Below are experts of layer 9 (counted from 0) of a mixture-of-experts language model. Rows are named router (the router's row for the expert) and show model dimensions 256-383. Each number is 128 + 24 x the weight over its row's rms, rounded and kept within 0 to 255. Numbers have three digits each.
After each expert's rows: "mostly gets" lists some tokens that are sent to it at least half of the time; "comes before" lists some tokens at least twice as common just after its tokens as in all text. This comes from a sample of Wikipedia text that the model never trained on. Tokens count by the router's weight.

# expert 14
router:161118179075120108158155105144135155125135190126178182123160116157184129109159153146093164122147170093118127114127182095106170107094106133164122151151147128140095081119154122186117160142119110109099139155115138160121114123165128137139127083143108126128149134122131129128114175138094134118091117102098140121160171136111123117129084140191136155129136141165128137124176147126173153092141
mostly gets: " wrote", " lands", " ability", " love", " attention", " care"
comes before: "1", "201", "200", "2", " to", "3"

# expert 1
router:131146165074118099085142113104117119162087167124153148098145125114170134142128148097122147137142168111137150161150156122149148149111088160143130126117120161125129093095169142151151131140148119121140142193103091138126118100101167106142134127134082130108164095145134151125142140118136114123127090075149101179150112157174143116146118147161096134108105157152163127125109126115127131137117
mostly gets: " +", " −", "',", "\",", "°E", "),"
comes before: " |", " and", "000", " (", " which", " but"

# expert 4
router:150121141112100120121146130111090146148152160112115118134130159119163169137142157145086129110130172164160149136109151109129119105105115164136118137142122170140158103120142164145149132125140105107127139150126091136105103107144158124142131120149101127106148151100142142115142157155168140109108101108117088138099135149119135138123113159150177122125110162152139083125128119121168143106083
mostly gets: "-", "|", "   ", " •", "-in", " Binomial"
comes before: " ", ":", "-", " •", " Total", " Born"

# expert 15
router:152097152119095105109117126132162160165152143135163160120131091094126140159146163156104137089106178103115138146098167123101130101118095141130130137151120152128145131103120169144142142126162089120135139136141113155115120150146172100131112105139091123143144120158130132131131130134166126114102150113114120153110141152104138118059110158115106138155123122152163094097126128146162125116141
mostly gets: " sp", " Sch", " g", " Sp", " Socorro", " Boston"
comes before: ",", "\n", " (", " City", "'s", " University"

# expert 3
router:129119193114110105131157143138103091158115131113132133120138129124151169147114151112087144125129175130112132163119168107151131071157090145168144115108130159131171156090144151137093092092137114127142113146147120169098101102118142080128132141137117129140148126112134123109131164099144155064143157131125120152136180151139142114113145169134094154128113153135116161100129124127152117117090
mostly gets: ";", ");", "\":", " |", "%;", "};"
comes before: " ", " —", "-", " +", " −", " W"

# expert 13
router:139126167106114126124146096120142131110134179097158184069180129116126153168134154124142137093152163124118164158097141100129165154117104121183155147121158156109146122086135147140138092154153095153100119138139128130119132093126147111147122134131091126079158114122131128074131166071166081101095101045145110168115195164155147155121125136137143188094100142126115111116123136117146110133111
mostly gets: " during", " between", " against", " within", " from", " around"
comes before: " the", " a", " his", " its", " this", " their"

# expert 10
router:151108147114141079133141141174131133171161142111138166083127089092138118112153165106088157115113170080110112144151135110136149137128095156142144126094117118124107130143194125167142159132147107155121163155095158117119122118133147105175123119134135116107179137130171131107135140138136129100084105140128145153136175154101135116133093151115123114133117169161139117120153159124176157136115
mostly gets: " his", " this", " JPL", "See", " This", "History"
comes before: " of", "==\n", ":", "\n", " was", " is"

# expert 8
router:111158155076125121076132109125142126125177168106161163102155103131111147162153181094115153153128145125114136120115145130109148124118085152143107118112140159124125169148147145101095150120135130083126123110120128182142109124126143100122124045135094130109147136135114131099128134122138131095092122078124144158118165123170133092132112138138125150114104151152132111117132123129137132097105
mostly gets: "===\n\n", "===\n", "==\n\n", " ===\n", " |\n\n", "==\n"
comes before: "|", "-", "===", "The", "ly", "=="

# expert 19
router:164107159137088079162153135117098160122125135123172157111141123141172096139101147139067139081088157084070126129129145128085136148112096111161111121130105134124124138106109139132150127131137114111122149166118116164123090141121149124150112085141165127164153126116146166083124175132158093115135090096135123123128125163096162128142131135170144152131120178118160113099141173131122120124129
mostly gets: " was", " been", " has", " were", " had", " is"
comes before: " a", " in", " to", " by", " as", " on"

# expert 12
router:140143159085113075090089116134155131151167149116150134049161122085162139108128177112134147146127167100109147125087118135118154130155096097141129102134148176153142136115155112169125148128156125112119178133107121136103096114099160132121150112104061139103157111142112134109134151122148137127090100131135086158134188138110165072116155149108124121128102175131153095109129139107161141110119
mostly gets: " January", " June", " February", " September", " July", " December"
comes before: ",", "–", "0", "8", "9", "4"